Below are experts of layer 4 (counted from 0) of a mixture-of-experts language model. Rows are named router (the router's row for the expert) and show model dimensions 128-191. Each number is 500 + 50 x the weight over its row's rms, rounded and kept within 0 to 999. Numbers have three digits each.
After each expert's rows: a language model's description of what the expert responds to. This comes from a sample of Wikipedia text that the model never trained on.

# expert 17
router:548446419572530472502452505481525529576527524639582537540578409510511470464476592457544441509436468484502422528514541580453433453566517606445463521489463541495528526512460554520581419543513550
Inner letters of names. Single vowels and short pieces inside foreign proper names, such as the i in Iizuka or the a in Taabo, plus United, North, Al.

# expert 9
router:458495452452489537502485510520505393487430583512493456550415441537506546460430537438540514503568545467441521622618601508448519486565518524459491461548585485415493486548470522519555502538504453
Field-label colons, table bars. Colons after infobox or list labels like Born:, Died:, Binomial name:, and pipe separators in sports or election tables.

# expert 22
router:532461583445468389496581394495495465470479597604468426468505418415472551617489426529478501493478516432580550538463542536503499507532494537505579496571623477426500521467559482454582570532530565
Verbs and linking words. Auxiliaries, copulas, main verbs and as/in after a subject or which, such as is, has, became, considered, referred to as.

# expert 10
router:417565561500491460518524465500436528413496399474591526481450586475596471555560586460495530551508529509448384470509542453509524438530450565503484559542549520455486487477546570428466525495473504
Common nouns after determiners. Singular concrete or abstract nouns right after the, a or his, such as one, town, church, body, building, company.

# expert 11
router:534421498518493506521438610517452501475541481476488502381484516534522564472477528470521499572516451482432566369495466502546460386547509479527536517504512450548530507563463592516556572581483442
Sports narrative words. Possessives his, their, its, her and words like on, off, out and dashes, mostly in sports season and career write-ups and score lines.

# expert 15
router:512466562499513574448431558545501511429547395475586606513498514493420571484563428392506565418511484415484532551551520433578524509568556511499525602467490528564494535482478462479590559542490515
Event verbs, column headers. Past participles of events after was, like released, announced, died, built, plus table header words like release, Result, appearance.

# expert 8
router:504551568477539514492548551532536557490523468485565522481502542521431494397476471484559573366542532502538466429524603482523445472539534535491499511430515498480564544497575507509478490492545500
Place and time nouns. Place names, time and quantity nouns ending a phrase, such as Spain after New, years, centuries, million, and closing brackets or year digits.

# expert 7
router:583527519448544507475483425591534502525455548519462541475486487579461374485503486497427522561419457555526483574506485494525494510455520467569504537442568423476510558638513460465509513459531462
Hyphens, list dashes, months. Line-initial list dashes, word-joining hyphens and en dashes, opening parentheses, sentence-initial In, and month names in dates, such as high-availability, October.

# expert 27
router:569456524497435502512482530545468490478456507464552516476462479569487404518497405459485560544501476520433472499558533525471540457483512484411583439547565457556483523526482444559509511504533547
Word-final suffixes, spaces. Suffix pieces completing words, such as s, ed, ly, y, ry, and bare space tokens inside election table cells.

# expert 23
router:518442581433462505486467482508537401579464432446502410414478437488467599517459483451475488576496520481501469449540586506497430462606516551587535641566515404398543534510543510499563563554514444
Of and in. Mostly of and in, also about, within, among, after nouns like part, member or Speaker, plus table separator rows like |---|---|.

# expert 24
router:558530528447614474477508484518593501441542466536426505541456455526622440463557444530563469416483571461464397488504498486525507558490490464454515570442522427487409553573518477410556560520546540
Numbers in lists, tables. Standalone small numbers and years after pipes, colons or semicolons, like 3, 13., 1585, with scattered noun and word pieces.

# expert 0
router:506407543476452535453597473531495477519482591549601374516454492543559595499466503513480460496475464549501468553539431470544551517475555516535534441542504498477463514521561528447485489467583540
Definite articles, pronouns. Determiners and subject pronouns opening a noun phrase or clause, mostly the after of/in, plus that, this, she, several.

# expert 28
router:501547476503461530472481464489557549462564465461471472503492498522494530536537497540456487559516503492521479543545522472538457529536545463550545487437500486522440563513482597479473541494572523
Mid-name and mid-word pieces. Middle or final pieces of personal names and rare or foreign words, plus full first names, such as Hart-n-up, Euc-lid, Robert, William.

# expert 4
router:570451406482463603474452369498531513506490522516484477398518566563492470584457463462555586452468484521496499472565519515613481602576526524522533546517497505519506530496443517499539541493467562
Periods ending sentences. Full stops ending sentences or abbreviations, often followed by a line break or a capitalized word, such as vertical. and RM., C. E.

# expert 5
router:451433539506510573482540443546536472487477523548536448550442433451551596537522494480437521511531549399454496552478570443456505535546501523529518551562587517486510546527578462518596587550587485
Means and relation prepositions. Prepositions after verbs or participles that introduce means, company, time or source, such as by, with, after, between, plus km and m after numbers.

# expert 14
router:509542504463553559450467467517517565398583436409543494374524607511435524468574534440515496488577578490549474428546528497513399532500504541494502487475466534521524555405607499544523481513514495
Headings and institution nouns. Wikipedia section markers == and ===, plus last words of proper names such as County, School, University, River, Road, Tour.

# expert 2
router:411418506488593506501458574523537450581488470542553535485464471452510589499421536478539512545480572610508563499470586472531474456516579549609523542511599507479608558410486541467488422551577534
Possessive s and determiners. The s after an apostrophe in possessives and contractions, and possessive or modifying words before nouns, such as its, own, whose, Labour, late.

# expert 13
router:561551405526572446508499530508565470499513478495550571592488447514547467539450549513604572556438495495529466492481558450486478548502459502464497533527400488421492478488443447509509550490605463
Name-initial word pieces. First pieces of proper names, taxonomic genus names and authors in species lists, such as Par(atomistoma), Lo(renz), Chris, Tem(ur).

# expert 25
router:498459438508563464490464550500587545436532523519520465567567518526524531506496468417561431571346482503514506539570493581506556496535482468475512460507537427416473544571385499456514574489552490
Slashes, equals, table labels. Slashes, equals signs and dollar signs in tables, infoboxes and headings, plus some name pieces, such as UEFA Cup / Europa, f/1.8, Battles/wars.

# expert 19
router:463543465483456378477496469466561537496528543479500609547564549499480436479528518506399433627521481527467524527498496481569522533476541505514478477490510557611429426531491490433510489530538532
Word-final suffixes, month names. Final pieces completing words, like ing, er, ed, al, es, plus month names in dates, such as Concealed, pickle, September.

# expert 12
router:488432489442501496482526563525513536503571613577608473509522503496555422543501515573477499459545532534509497511497533445589464481466503579525510468542513489518582566474559497473589541504405616
Table cells, content nouns. Pipe separators ending numeric table rows, semicolon-number pieces like 0;, and general nouns such as some, population, military, commander.

# expert 20
router:478506388602588511432461519524511497512579525465553613576423623588640542527537546528507510480501561498446531474570497394454408558585583467563557530458454568523516518459539552467494596534516462
Adjectives and participles. Descriptive adjectives and past participles after a, the, is or are, in explanatory prose, such as not, large, similar, covered, known.

# expert 30
router:580470548417504442552506456519496446468552508514456473397497503427563545525442477438377468434542616484507494519550441493526507546489520421473568483544538483456468574500591481415532493536508556
Indefinite articles, be-verbs. The articles a, an and forms of be like was, were, been, being, plus semicolons separating names or numbers in lists.

# expert 18
router:509481573518456391500579379569519476500505558506537530498464433486489352481522508563546590407488504553448485505484473523472521471437519526513461504551535455531549566445576562492563481465524418
Line breaks. Newline tokens ending list items, table rows, headings and paragraphs, plus rare year, month and sentence-ending punctuation.

# expert 21
router:429434441522546519555539477485350562404456497481502438560437530510382522422560461456492500492466480488471482451377553541462430467513562447527556450547485525546507572458603475477498522586482560
Table pipes, See also. Pipes in table header and data rows, especially after Title or Team, plus See in See also headings and equals signs.

# expert 26
router:529600462458553543438487448533532449495575446518557568514465515525515507500530476566555485485566458513441481391484572538410426514557551494460549483449438543550447543643499524445569569467520498
Word endings and title nouns. Middle or final pieces of longer words, such as line, tion, helm, illa, and title or party nouns like President, Route, Conservative.

# expert 16
router:524435536525556496582422526503498386519537535466472470552505505491475480494514444547537457547548414605356625488500502499502471477445550479568448493495537443507543494465509509531456506476480487
Capital letters, headings, codes. Single capital letters in call signs, acronyms and coordinates, plus heading markers and see also, such as KVRW, 52°42′W, EMA.

# expert 6
router:555490446467450627487453479493586459495470517507517490490461509551477646567524493424511504512587521471510447432459509498536462424490530613487484439461480496576534501434503499478524506488526448
Conjunctions and commas. Coordinating and linking words joining clauses or list items, mostly and, plus commas, or, but, which, than, However.

# expert 3
router:469476487480520442514482513569559443490606526469495553480442500504578441552522456473468498494427519554471435469564585592476489496445577441551523496473534522506532492539541507528499507543537515
Capitalized name starts. Opening pieces of capitalized names and proper adjectives, often single initials like B, K, C, plus Croatian, National, Public.

# expert 31
router:586602559458493457438513503524488494470480432550434507552502467500469597527427584465453526483537581601439480576471516440521471464553504483566524519473450434519549485458476474511458502556512501
Quotes, pronouns, Asian name pieces. Quotation marks and pronouns like it, he, him, there, plus pieces of Japanese, Korean or Indonesian names, such as Yuki-ho, Nik-ko.

# expert 29
router:508526574531515481486489433570556530500472517561472513426429424569509503539437498435502558448460469447476470446428477615609441561536604566440443601629495427422553597448470496521543588613485426
To, for, title words. To and for after verbs or adjectives, such as able to, used for, plus capitalized words in song or book titles and Preceded, Succeeded.

# expert 1
router:539463500486465546435508467600479548477456516524437441398401514531474483503480448446614540429565502447553405578436414595502510443401571462460450460566494423607453533511513528506572558498534513
Commas and closing parentheses. Commas and closing parentheses ending a clause, list item or date, especially after years, such as April 9, 2021, and 1879,.